config.toml
moe_layers = [1, 2, 3, 4, 5, 6, 7, 8]
balance_loss = 0.00138
n_kv_head = 1
norm = "rmsnorm"
norm_eps = 1e-06
rope_base = 10000.0
init_std_qkv = 0.0237
init_std_o = 0.0
beta1 = 0.9
grad_clip = 2.0
schedule = "wsd"
final_lr_fraction = 0.05
Below are experts of layer 5 (counted from 0) of a mixture-of-experts language model. Rows are named router (the router's row for the expert), gate (a neuron's input weights, with its number), up (a neuron's input weights, with its number), down (a neuron's output weights, with its number) and show model dimensions 0-255. Each number is 500 + 25 x the weight over its row's rms, rounded and kept within 0 to 999. Numbers have three digits each.
After each expert's rows: "comes after" lists some tokens at least twice as common just before its tokens as in all text; "raises" lists some tokens whose logits its average output raises strongly, later layers aside. This comes from a sample of Wikipedia text that the model never trained on. Tokens count by the router's weight.

# expert 13
router:476496459554519496477487471527458470497521465506544482493528443482529498500504479485550486539514490479436488538540509531494521488530476486475479504525508501483459498507463520468515523501507491496480510486522520487499499518540483505480472433488474490469511521486491548505467503534515520520508501487479447540534518532501521521484516434444499518491455471516494529456509505498479527514497525515496470490515513477484488495527511458518515536473495468494495521518478524535510501483497479465516545506487453506511497519517501473477492495476495536519461512500528484488531508460570516472462501517490516504515512498574480469514487525520497501524484551516484499471469520496504526533490498513489472522507523464526493471503493540482447520490505519506523515464482502452469490470452529
gate1:476510467530472521466517521488539526483519515521517475512552512472497531449521520520529497501522498516470494484488505509524501505505510502526503498535459544522507480485500463461517456516462518466537492445522519480501468476538518528493493479499517505510559484504480509489480508458498500530499516507488518467510504447492500507407533485497518468539463534483496473502529500505529526501529499524476513475505515544511517502501522486498495528557506532504488476480529493497487529497464584493500511475544518491527486502509494470523505496470571560523509480469471454509477502522494450536503546541492518506517463512520479504512514469507503515493528488491498500516584480528497526517507505515522515480510505529522507493535492501521529501521472517474534513464516538503479476479509504
up1:511516459500507473486496518511501473536516481532494509504509438488485512501501524443453475497527535525485525513430505511467489465508487536476508461520521513447480517505545474467457487469509500531499490503508511483519516448507524491489519548482487524538500461486500535542464492473515470515521542469500474516494532479525513463507479488487533478487517492541479491460516460562491485525490489486492478483465474492534506507528492467514527509479486536491502512446491478482540461489463492486458525512456498480547510479469538507517491501513489504485474524525477487496480516534457525511515538531508522514487525479506534496526451509485539538479512507492472466485486490544485563506493480506492502486479495474498545501506554508538505517478457501510451505487516522495484489502531544
down1:535522514455521521498482500516497502446506480487494479480511555506477509485493567464511526512485530529529525504507448516496502469447504474516504481506519460518506517487498491490491504513513464523531503507552501517480562511541477511533475514496474538529470486503493485504483492522490506491529518527504497479476469518468501483524490523477472491463518492509489546462519486507550479514527499478473528492533502463514483465534464474502489497428529480480496498500520533511456507518443506504499465468470495508546448511499519451513526508515469481526509507547520496531495538471508491467510536526457469507530515497450495476549520486472442500456511530466473486469522503492438513483539464506496476498511509535503490521446489510487490487503490516509489506475540506492523527519505527
gate2:503569481565549507521481521496500482464477498480542447491551506542494503471481492458495518474534516449502467512508505468515472496498460464474520496490445503497476485497495489494491457476517496495527519560522535473481439518505461516497482465504503470477467522514519525458475442535516505481493445527527509493517494510528489488518500486468486486479491498506462542495510504471487499490519497477486496487505532463499520474508507502486491553530483485483523491528524464523459516513494409470520486506480523514480506484497516519534529487549515458503496477537497494502483471479504522496498457500497516504504503508483501459521514537493537504526540461463470503504469458495505504506492468519524540530492535507501514476499500551494486513509538511479502493519463500498465526523496542
up2:466466484480500506477498486477528472525509534485538519476464464523492553455557467502523496518490488495487556473530512469523579496511526493500482520539506508569508473484532506497488494510518533481443489461489513496473528535527514467495472513496462501511502517480460491519497522477500458500514485475493483467446472488497515497517468509474455500495516496527467451493547468493529488521506532535529513487484514513517487497516501515466460459447518544480481551564490520475465479509524525509481473520484488484517484477498500491467537477461469501502455513434488496554514529518493520458498544490492508483504493505492476498509509478476471486502501541534484510473518505507518505497493475483499480537474506518490531538531512485493485481472496495462495493467493523467496506472488526
down2:525466492522502509524574501505519529513521503477513496569525505523507488477526500492489513454493536506520483493488492512531510456528513507477459483471497503480523428470495531505546534486466481520479486516495526516490485525476514495470543523460480523515479504502498545462502503489509508503494523523479493487516501502489495477466525490510549508477520486528526466509456532530516496520505480479420508529494533518481514509443514469472520504482536518504518531484516522504498506495497534497494531505527489475505456487494515471523512535512513554484456498458517469493492526485483503510475469489493494499472505504546501501501489570508521529517472456551553516496489498496505541502544444526508530490524568480559515523519534485502495537471494533480481501517513496509469503469525485
comes after: " H", " S", " E", " K", " Y", " Z"
raises: ",", ".", " and", " in", " ("

# expert 6
router:516519486510519485503465501531507501480532468547505461454505472498505498466520475489576481530519482471466471513518465541516533487492469481488485475502465490499509490473488533482515487500542522485484507511503525469523472506526479514493450467504487511497497543500515512499492510497498520501484496505475513541535488520497536462493504477492494507500467451504510544461509485520490496523512465476506486521527554495479474512532508480469534571479486502438483515533450509547469503457502475499502512504463448533513482523535539482492482519486510535502479530511487535473515501480580518454465533527475481531517537516524512495497519515504496482502494491512485487485486505501523487506531487545504490511512517471491481543496491538566504502516501548487535461466516520479500431480472496
gate1:494508471474483514554494543492486533507518488482493529489497507528505569430475449493508527444458483506475461486518514507484542507524503506529505522483490503475494499542512543532471499557465488515508500478500513498518520507456461545503503495516524477502491496499491509449519512520525487481510500467515494519509473511489485512498503508478497514455499488528496500554499474494491508475471466554524489501501550455510485521477486489492485488529536497483519492485492502510486495523498522453492489514513526530498513496506483497491484470524480507486519519533474458505488487496497514473524488512510455485478506508557484480505552551509491449508553503516482430499511510507502532499532454496490472533499500554495488474473490471484451518507445573520495505528576491480519475510506539
up1:485519493471456524523538500491449509478482506447478542529500509508479528460465475496510583493441452488485435500514532488514497469519513493498496521479485508485483464517515559471508505531479493527502512474514488494523503466450474544482536511503519487487530544507501524430502504507540513513520522490518481502490501546516536521504498490484494496482500482527510454508512509490487469493511450507499479503562521518489471507471508532474518486525546497515509505485519509513504500523514491486513504505491515513467504500527497507473458471479490520528559515542509469467513499475483474467507491562467502473475496524542512471477481528545516472511503490514456485478520517481465529497489454472515470494515504559511497495473513499472476545520489544473467525471501467474523475489492490
down1:522521527530491513483489519492541513486475518520495471540536511480498461521489524532475479503511540519508526533531468483502451515486500471522506511535500502524515564465461492487500503475512486480486501482493506552464458473489520478526505490487479489483484503501519502554529489504470565498527492488494549498503505454501502511490486473469518469525530518464505513473423503513507471488535543484520499466512493499537514476521533477506512510484437501532487490514500491451501509472491508542491496450474495456511510510507513506486498545500490466507525485489528530537460509476518494519499500479449520504492523497499520570496521495498462535534461515504520546498481474484536488536474509495467509489468447493520561466553468546496527457526524499488497479507491526499480509481494466
gate2:513515511471502504483461470503448443467475452499466545504519476505482519511530481523526487504495493450520498520517530491477468511488503450459492513497487512485525467482539515501497474503522495511485495482504549470531514489497504514508463478488495533522478504484533523500474496498476508488564486481464446528540516465521457472479503504440535486523510486477484504476511534468524501504545487447533512512504541494453483470491492486517444510536436476465463523531483490511514532485524534481493496498476528534485522512466475524496522521507519495524488564527484487519457518488533467507471518455496490524499470486532482540529531503520521498520494466515512521503473495544469464475496472523490494481462513468473507480538502504506469494541481469507505510490524485510505484460541523
up2:482519469499509514488488460491507467480507469533485498507511502486503481517475553489518504534515498510479414520502496480503511510489434463509504530525515520498494506518507496493500529469502487509541527509509477493522512509510496512518516495498528519472488536532458484495495527538527473525501493546500502470443518444498506543540480506512458500478523549521506504537524515564485472520498521514532456479508519521496526500505512545478524462477491530495490477473508498496530463472534463476472492447537458494524493478441516527542523518466460467488491469442534513514518521505505488475537449523461487487516490522460468492496484500504491482482503492461501460506502516501552511510520475505527527521522490505490508504478489535508486514490520554508448533533477512482515514547458526
down2:497453519512492484516504465471509485513506477479550498517514516524483494511516480521462508475487464506489482536504514482477508502503435484491478492559498512515506510440482502482497517493469460462503509521481504472494547528522484510528491494466505508511530535503520484490517501485523512511511485501467491470515513485521482522474543520507525495469532501551481517487498470492502483528482460528502410535549524474481507508505510487482476483484547523522465527527501478510484519511502529498519482527527539494550458532506486502433489469448519523460520494485544538448501455510485492518480491517481495542499527528468479462512500477511494516491491495490463468572488502461509463535509497518481503535488497558537549495508500540539465524506508501511469517485482504528500489495540465
comes after: ".", "9", "8", ").", "es", "\"."
raises: "\n", " The", " In", " It", " This", " A"

# expert 1
router:421523484492504473484483506527479484493512454521522471459531464502517499491522494475534527508512452489474456508525490511512532484508463502485476500520478493507546482450488524469497517496538520466494506478513520489521474502539488492490464441491517510483511525521496522493491507519509526523489504496487498499517509527492548509478519480479486486472484437505500508497520507515475488504530472503495473484497520525497461491557526478486509518447476494482501533498463529556491511458514482471505543500480451548480457533535538492460464518481490528526468525487504513470519489475588512487497516503498505510529493523528519479482489505526508494530480485501514526492471493498526514503556509540505473531498529468509478519523492528545482511479521542490526473427563486473465486486505509
gate1:502480504498517488521542525514512483518505509568482492519507503462561504468471552473504549514470518505469515501517508547484539509461452518484543538487519484441480514491455463502504476479514553500504490535513522491493500508500488523504532535461502488508470478538529507521475461523504533534519518485487531508533543517501507469485508477539467471549506478520515463467502484535519515503505522467556505466495496496487467508506429477516529477505510522488471501501524506480515500497484533521509469509538523472477505501530454508478510489456523496522468452547472502473505503535538486500498525501494489515518501511514485457533493506507515546488499477487473460515507514496464503500509472483492492437461490465475521444483449468512508508506511474528524524524489521497513488533483513
up1:467516519469471552489494501500481529489501467519489522521470486510502508497506516484500460527476503525461509528503484497474468467540499461530480453509454489499463506546528508501500507501502514483465471494482465458507543579472513526505536520533498536493473510486538519530470479503499513494541510510488499488493490507517535463520485471527511491488495531496500559486474443472507475509501485475501531500499466489493514506514532535513501504518502528538524501500507492509496479522499511471501491430491490538439479502491540498502485465542506505511504488561515534500464502505506483472526500555490488477476551488515476531499479513471492531501491540540457491480515519493489457547520470480493493519527493495482530450519526520512486559522486501534493508472492475452450487457524449
down1:475527539420491497542510497496532455491519490492519505510536494478517535494498490503496498500491492476500505484467517531497534480489498542489477486464497530506547506486535495526528500493518503501512552504506497531505513471555503475428534476527505479480473465516495505481506479531467505510418496495510525501517563507501485529498538409497524503521591454504492462558474513507514503516530491499499503467526530498509471503509488503498500498507511535520504481469485491492538512480474492507507489544513483524512487544500514537477482495512482548489484549526476450498520552478501501520527515490496515481509529519517521490513479508479517493503534492520530515512505548463513529496536484502469510499505499470485494514528510471555505482484491534515534545480537514510511521479531500
gate2:503500499475476548552469481495497518535479471468449523487536490515513460515516484475533477511451530456507507529488493484453515493490502471515503497502501505484471454522473472512501499491474493497481496482465516488489513478522511509511538501536486529520478498475557523466518508520530522506519490454497497523448528489496542527494508486483467488538463533508489462544478506496474508502536498481476489456500552464504518523503550524485494515478471492477506514531532483469448430505485513530468492520518547497495487522566497518549458495490476500478488515507498494580536479513540529492534534516502459533504503502519474518469516489491454484482524492480491545494523490491500530514508487474523493480484529488504548535518466505473482526497510502487503543467506496488540474488467492
up2:526465508519510507508539514479502510513536465491509478465544480496480532477528476495480512513486520525564523548461502476446494489527502493492519490459486563527493492503495504474550451501477466540521473492534484470500526488524527480498496485521514532493461509479511489479465518490476540506523516505469506532506453489496486537552468519480471464536510527485495559512544506490490467497457494447494547508471487487526509492544535519497457504531549500486492497494541508472500496468500461502469527498490485522474481492508445534537480445499478465515474471512518528545480493488483496508468539500484527486495488523480488538501487467519505508485490511473522522522490484494466517536486465492466468471516518539477509488532520531484497516495478471516483500460486505503529473554515471
down2:472521499505524548495482503498501532505469518504435521485514529463449485507492449518488487469452513483515534483469487521519523477505473495534440483518482481482498507476511517512489507480497459513464492493493489482489495470487543511541521457484510471513525486492489561485471502480514468539502535463506516528494493472499524498510482462508534544519492496507514497501504546523519515543477493490531507502488508503558498513490537482477502533520511513513466493497484499546535503537460541432494516531519473489474533476508545508481438481505529537429508547493487467488542507530505487505515504460500550477492538492472481503499513524497518456500526494456520476473509513529459528504461476543530508484463455486500499521527516521462485496473510551521494503502500505500488490514528490
comes after: "\n", "==", "|", "===", " ==", "===="
raises: "M", "S", "R", "D", "E", "1"

# expert 7
router:467558459495536478513475501523486480509524484551530469476516443509492501477524483451555484529494507459474497517530459521529516485511463465493459471499446483489522492477482536517497528510510525497478543489504522473522454512513518487481476502502495511455532551508503495480487497495529561507478495508470469533538491508515515459484504471500477516486470489508510531462498526524496471516498488492518526469566538489484463518517509473510527539484515494477501527529474545545474503453509497506497512479469490511499503517517489480513472531481521525521490506521459518469517465446582518478473495539491488515519525500523503483500529510487526528500480518547490495466475494485489494522508474550493478507484537469474509532527502530560503508505509532512517492506528512460484481479504480
gate0:494485499484508504497487486523517471540478481520487490553498547519450487508549480533528496530476500540485530485487570487492481456466491486494520506487524490488501525507480469459484491465478531528479523504483549532431513532474511544490496473502443517519491520481469534521472519525484460495527467504513504509463491463455531474496501495497498500557513502525521523539490505480464516489535481490511486457501529503518481538527537509489476484473532500515452502543522515490516489491478478512540513500504480494549480489510467477504508561504485485490513505493461493501528516462550465497474491522508483491499525491485456516505521479486511504510488512515533491450485520497477514472495524525522519487533585493515469507509481551532503537540492499500509433507472520490484480490487491
up0:524504480499510472473503480478449491462509522543535472511508474468493453508478494542518550475531511482535493468473482503500526509470468495457536495528509496477532531517494493506544520503471544505513541536507514525500429493510489548517505520488470458487472512496488440503487479481482512547521523506503514500488495508490493467511439529500489481483486497520518495489518502515489510522494485500542486492504525493507530503578488493501528508540477536524474488499475530433481480503529476510481479514468476501522522436502509507522477469525493500548502478476518483473519457528522465480483491480520493497505499437503535456548499513487518522470473503469509494487473507482499509503506487460482501532559517500497467495515521516423514525522501524503460520515478478484473485480523452
down0:520534506495504511518519482478496500485497532479501507500488538495515482526499451480518507530510477487503476515451518525546478500496536500474467532493508504511501483508463473497525479444482438485485507498506469489495499459502519509534451513511454483520490462479525469544506485478494519498535517473491530460486513509483534474468500482500481535474535470496503488505462539442518499525537472489477523522502493446504508545482540493506541436481518452518529524517491492509504553527522486505528482475522472475467476529500507464471489490469486497503505478525525498497475524496558504483473488504479449524479518500550489509513521461535512489505474443517521551486480540474555483492490486488501508520529521511482514518458462485493555461495476527520493531516533507509488561525513485
gate1:514488427534452468498536483483445522494531520523511524544497462462499529515484481499545470455517498435481484506509471491476484517497494474526515483532537511514505459462551468525497521518485495468513493509485468497563511509476465522512470482514515513488504528481512479515521545535522530535480506522484496510517514495543524515495502493487509477523522487480499527479499504524445493497481495536494476481472487532498477479489484477515494542438454462494487457537497490524559456474533519487519529514503464470472498480553497513476496490494524465524491505508566509509514496511518524518471467511506546496509476504483480480560429476494481522491528498520460501456524513496525487498482522474503516502501532500520473528515490491474467476505491502504502496480482494521503499499485544
up1:484523432460452491511524475503502501500480524503554521475487451485506489510451477486526520468466486459449478566484495483472456509525535473530503500529520460476501454519497452538483554482486452488520522485456518516510438487479489521481506453515487485458486501515508481465494533492506510527522530509456482512523526521536517484500482488512469499487497470471499520485508507506435479477467512518538498468543526549507465497530487452521476523467470475496510458516526502524541463500488528514473515532483489495482490493536509517496535480486532473510538503528503464461480503513509514488464496534487508473474471477511483475477498516475491541507536495534510524474522506509545523515502499498493475494494513486466480538542521506489528492512492497523495495507495515507527518487488539
down1:539443505537487457500475503510534484532518489476493558486458492484526490505496489497486514473454508423489498541534543482487493518465523487528502482501557525512472474475513491530500462525497537496501496504518505488489482456473494560481510462474485477531523501434501469483512510516515526503449466485480519485491485474529496550497493590510485522503531512515492518505540478475494512472474485499523506549478457529505493454478497516464471519494523501494547511487483471525512483511498496498548483542506524501490494498463495511506507488501500482537491460497509472530496533518480485538479508481536542501450487481474520469533505504464493527505486525522541469514514450478531511513497504489497508471496515493470497530498521503493498493546477540548495494530485466529526517474516506
comes after: "\n", "i", "er", "on", "in", "an"
raises: "S", "A", "E"

# expert 14
router:482540475531511477482473477516486501499503490544530454487533442524530475503517498475540515521515471472449479471494471514547511497518495494489499516524463497548491497488479509485497522498539534500453491472512511443488486507559507506478459515503479524467526501531559502469472519483515509502480526491491492532501485509522509481467492420493492503499474473537511490456518517532494512538537514499503482486516521535489470453493486467480522516491489489462497518508482529557503480481497483495497558486481437514480480517556515473461448498518489505499486472512485504491528469478561507461488523496487486477521529525552484471503476506500524493517475490518528497429443505485506462514534483521487454513464504488517494524490484516514483497489543521482503516499510496484479461500494512
gate0:476488504480484472465514520521503509515508489537533531485483448483494511484489461487501526497493514530532499507507491472449537461522514508508517498521518458514537443523465538532499512475551536486548476496501494519528534495470501512472506475473474511544466501508482513499553487507484490494495535465502470512516489514483520476473507515518493492493491468530536522526512460471450543479513507538527463485498506516508486481515495532495501486489521501483485517532559509495463511520497484480501492532483478550470467487531509509530467479500510514541489487486540475469481502457541515463484529487471450457479469526502520545519500547478529478487510544491496487501474483482471488458516483517447526543508493494502525482470501550505523472509463541496491488496514495487424564517510502
up0:495508532510542491475464483486505501489498499533498529505456503520534474540456536526541513440477490494499446519504482501529529478509499516488543539536450517504505489531458495511498516489502498499495448536508536465542499469502501506510479519571473503494509457552483520509516491466554503514546521492506458545501473513518486456522540549502485497507508490513474514483506483475497450509557463505506510481518533510521424501507529504507502515498509500498508462488522503500487478477510489475494542451460502542523486526491487553486509480472481501498474465494510507450544470464476508498535477465472479482524495496484517469512526477498520532488499499490516531485521474476498519453473462486509524463482471513497453507507536536493512487515515500545490492526525518496507475479491514
down0:541522453522489508504449481500531523515458506482488511511487493483470496475477499489495502487510483525528516486479509466578485530510487511511529499467543488507474523481500541497512502466497494483491495535477487472532492510462495458516504542483496455483479505488499507511472464459504476489491509536506494532521498520481534470528510499535466515511447478507505493468534492515501486538502495486465444475519472495488558520483485500458485506512515481530530477498453500490462518449509472526477495468494453467532510485556468526539476518469537531496500494487507522490480550506500512508506541516476506551532470489521500486485503493502485530529490494479510501500514491456523492467487535517501477503470450481489535570469507501544464511506474523562493532517462470463466483543480513
gate1:507456519493493500477503480501448490487494493481485487475519508447458508461472437485537503502424530498470491518510525529508469462536494521502478465489500440475457523463461520532534480471538480513492484520504508483530514539498467453526458522472521501504497505545456514448465526534485469505521519518504514503562504505501507567493498513543489487483554505516498508500479475488497518499508503502501491510525501501544466516513468510454498529511486500496494516520514465513524493476497505485528485488479499535500479502483506540467505549510529469523503505511537521538535505494487525487488511513455511484508490506443508466497496466475516482530493524484548468444472478488476503520476519474545458511498501531505499523477552536493458506471485518469474520514488498500517498467513516
up1:497500497463524482493513541527530515500468460476512544515544489488493451523509475513438451543489539443512470496522500518463519494489547465508501574500536515491536505500514484520484504499473502481496478468528494494515502528495488500513535523513507517530514493487461471551544482535488479531500487468537474536464511535490472482482529494508517502508463487476508485540504505473510483510492480478492474487505528520505498505498532483479496494500572516483478467501554519508526539473484477476518479511475514491495556448549494496460460503470461505526496470522505485510547496508510458462469524503487476505497504540554455509486516489516517472486509487511482515475486523522514508515494459485537471521469510537484512466511506487515499520513491500460497530465471511461540520519482453
down1:473449495466527487506495488543473544548475459492511483499538493520515446527491485494517532468496552499464543501483469507498501491431512469461539518522518545499494497510471488482518534498486472526483487508530495514509467499515456481510495517514471540494514477473557511486479502509517491454500497540498464484516509487442502480534476462475468476506546518511489521542525545495496502535524503544459535447465491492483487459509503433510477506516476489506508552501507534496547502499477504521502494505522504484479507481488436500523503497480494504526516468507491520511524520514476492505531494510485565513498483511495533512491524514503505493472492463528462495518452509495548549500481510501506447502508504440476517501488486492452532479513500551531489491467491513482500489493499506
comes after: " ", " (", "–", "_{", "us", " $"
raises: "0", "9", "8", ",", "4", "5"

# expert 4
router:429518496543501499479507480527496485512490491495486457466539468528476506503511439487537512548517468468451470531512445525534495487517484497522508510518504502490505520443530500483501501521512496495485504516542518479523466504515476513488463458510510517440497524501490514483471500508509519500558473515491521515507484511541493474501493449500495536510491468501523520447494519505475479535515479489510464444522518488481460515550532473478519545494505516459508524537460518495496499483516468454527526461484453531511477516519501516501469507475496533503524507514487478459532473470592495454483513524436497510505496513540470522484500505508493483530514467528501477485498494530484499517525511529526507513464538450508508518520498535496511523482506509503486492505496483472498498451488501
gate1:480486487513480466509452514541491480523515479490521524511501495517486488498497487482502474468516499523468515474537523485529468517517497474519473480495462472489506516508496486514481523520509503500499505540481511478491450536521496545524517495510544513508470524482499484474511552507541507521510521554526507500550463520501457512476498515520492518528532494454473511529536513518500472500500547477488495551524531500492510498513465496515547505476539493512477500497536509522558488484487533500475525517506468580532481509578519564503545507528515508478528524484506545508535457506457500508465512543493482489534499523514501480521504495458526533458478532511462518529483517473523502468540514500494542510506535516493511510535474498502462518536501535542474540521444490489481514512499514
up1:521552470487547509487493501527470528479494504502489499495515530446507491488469478505469497489531516465494505483506512552494522491481487471515503477474507510495491470498466493467507439489519486446456540522501492498508549459469514476550522487466433482527499484511507511468504487490497495462534510530481515508491517477493518488546466505485545433499477544530520520473490521466452543498527491543517511529513511484514521498496502466537502506514503493505523528522475527526477525527534533531528468514491537484527487504528511485491532467491538484543497490483504512496492518439530520490527531503512543480453492476483490471486543521535501518513474531486574494542490497510478472493459483511482452477495526501474503502508460513512515485527489485517539540484528495526499469491540503
down1:504513492495502531504468478533487503508515503508516515504464511520464510524513485506455503455494532496476500477479501508489484496457470493465502499493505531515528466528496524539502513516509453519527548521507516505525516532484532504515518463513498483499507496483528503524522497546514492535536495496481523520470494505455511541530471438499520486518506514508531499448527474503481475483484501541483491534556505513512469478474463494505499525547468516520519462527513470469560508482506551491499532468501481571526505514521471545514457481499530483495490475489492466514508502479515507524486522505497535545527531487448530432487547525519491510510465533523491469493513507502527550498480546494524519490509526461497455519536511534510490478546530548511502448507505498526521531538465511
gate2:484462537509543532478489456489498544510519484563501519510464516502540488540457510525544477547439531493513494537505481539499472495501462480504485464483492507526469484527507514499509519487498485547507502537477470445494517450487463499492471466464519489514476470531540484506504463499446510525523487486468471508490491469548511503519498489486461554507484479512548507484463504493540488497462509477493506526510506489469518546526479485473517482462487507502531492517493477510501516456511510494485498472483517483505489558490503510510518490467513487511507490501453509523468498464529493510472514516482484539471499529486535532464519516431483483548485485469488504497507496528513503480473469462458488522475506466505510530473489515535460472491501477512496492532473534512526451469515533
up2:502469475533522485525473486541515442499504529489492466525503513479496492529497523516482513536514450463522479462498487481485519499490511513513510504493496493512521498518518465455513531548510523503484512484512501529546457549488471473549508482492520517516524493471509534505505508458471427486501524486492488473504438455520485479515480494478467488534539477499483537480475480502529439526531486538447502514471527484496494486445477536479507506530467522478492507489509525495486488488522482509464479501494515472511492491505457503524461519552505483509503465510490519482494524569508504504506445503487511515470521511477537467500475517491509462487494503491479542525486469464492505505479494520454522519506505472450526481503437470535470497495510484488438531476509527530498460538499492
down2:500525444510435445521515468472489483488519487493493508486494479531472485518479459487530456504525545496515473493520521499527479438511516465521503486452512528515494500446489506497489464527501458450517509521477510488479544500509559512519525477476528473491501442466539468508513511529487467515484546550497480507495537506532502471519484510466489506479539534505480518532515494498525457498502504482442500491496529542545496530501545471523508522497498499518467509537533479547512456460492488502513490466503491501503487519519549539535473535478500478529510497480494497488503466515551511514474512480540497539453487509516479458538496465515486493466539484484501506488487472520493497452520473513493501511507506497528506512496517484481527508478500511529480540467527550494505483494475514
comes after: "-", "\n", ")", " An", "7", ":"
raises: "-", "\n", " ", " and", ",", "."

# expert 15
router:459517472521525492486473480519448492503504465539524427469519455499494526489535484474524509506504498478460491520548495496518538476542499484499512508528495504500487469453488505488502548497518513457472481519503507473512468490519501515481474507463515479479508540524495533486493520516523546473504503499488486472500496519507529480498516410464500507481430480489501528499511540543489457505471500490490500482516541497495469483531481488497542504490480487468481504494504539525506489479519490470484509509487484536506490490540499488500476508501519529543481486513502507455530494438557497449470523540498464507508511511552487490542514496498475500530473497521485498471477497492561487494507503517480486562514529470504519469542510538527451477492520521496529497501520476484441464497462507
gate0:496489475497492516507504517522458518499478504499496503494481502523497507516506514489512496552502488489508524553524528504467459475499510531462532492502531517506501532508503493535506522464506477503469522522458473482530487518479488533459469464512516466465534492508501519526520492502537509508507508494516488488531520545520480527521535502529516508504518521556481538479487442511536508524512512515489467492442486500462522504495485497517517492499510468427513486513474427492503510445480437468570527518463512518508487547500527502474494518529452526504497510430510469484531512516516516540441492551543477524538464496496483508537504504537502514477475483515503484521485490457514532542491490497484457509501513517493536468485514507473463475481477486544505503518490536506506494485498545
up0:464508515484513509518509490515539483486535501503465461503496535509547498507536507502482500515513503463513480491480494491478471544500520479511450489468482520505511523503524516469555468522515484503539471481539521505467503465548495546472497557462519509537459484541498510470500517515467488540503477469515481485496510448459519516514482511491494477525491498468541477506488521457504483494526470473525527469529510525498520483507510528485485502476488529501478475538504526488472561562521520514490484486482494543511504489493487492562499523477550485480495489493486532507484481518469500458535526474476469553477528501474501486500480488490479528476531522516495529526534476502485441488503464478534490501460481564509510498533526501512496504532551462532500502505498508472488541538557485
down0:449469547501519511498487479484525501518519484564532511495484556473475499484550495454539519483577521476464478474486490506494497478504528493477520466499538539527524472478479484495501485463518463518538517494529472543507476490487523538478481500474519530503458501489507442453471491533486487522550539509463544519503485526530514475520525489460501490488490478524522496471472522458471457513494458507486504526547520540467489502483475486514501505496525510483491482524466503568463552526504530511472509473542481480443521478494495480539502521535490498515498475527485497516510491466489538495534481480511508522484498529489481499497488520495494484498508515504453469501486486509521501461473501514510549481465535465520526487501487523528482487462534496503494517486553510512497495507505489
gate1:522477460502526523513510475538509562485508522508480510486488530518499492514530492499500475507525458523520509489520469493477514491492516532557474536521460522484514518468463510501511509535498464495539512533504460505559469476527531490498508519498554494513491515533525498458529482491500511475498537504485482475526509488474488483490504446501509507502502474515474468523523499499535485512505474507517492444490494494510472473507530531485535537516486443459523469530483506496492473440520526521503501505499522508524484499502539486462476495541471469536457472497488505510545506522532564474490502483439455486519488498497491469502513505502487485520496537538500494501539468541494509492529511506466514503473524453474473472513469567495484484475470513494481469493493470454462509517448557
up1:523437534484517530514499458505499562472500516453533508486526485496545525492517527500508507484491519503510496510525512484495498534488481495480455499500505516549489481494514454549462491453504494531549521519537474536489527492492483504550502488542522553502516507487500495520499481517521499520476478529524511526465505458526518453446524517480499521545526499476495514498496498503501475503542501511508487492490506511539441510482504488522491490495490554461502490512521472515509486508496548532513497485546511514521474467448464489546537515487497529499452486511498531509515493510511481541485473521492460479444495496471505467506537498490514540441455514507473503455490498458515510485521469531477544493463569486496550523480504502508498502490515531505518463519495537526510507513475508
down1:518489476493499471504495540497455458515492485526538505445480566504495485501522515529520508500523527494480497494512532522529503483550529471489462503485424493486503511518559497501501511499502521495532494512486496543506533488500503482501502505498449496492513563486485488470458502543557519515426547484471535513488499488527482525485501480502510478513514525496510510495537516515522475474487455493548549509506491511534549537498514504522528507505484533486526468478524437506461475533511494529485485470486489501493465492511492565511480475487520530457517484508495516527479501495500514501511488512466517495508518512464463491518537487509527518497476472471509506486450580478522485563507484487515513488484507531474481483499496497473512492495523503523527521507532563509531529511507472
comes after: " T", " |", " t", " D", " M", "T"
raises: ".", " ", ",", " and", "i", "-"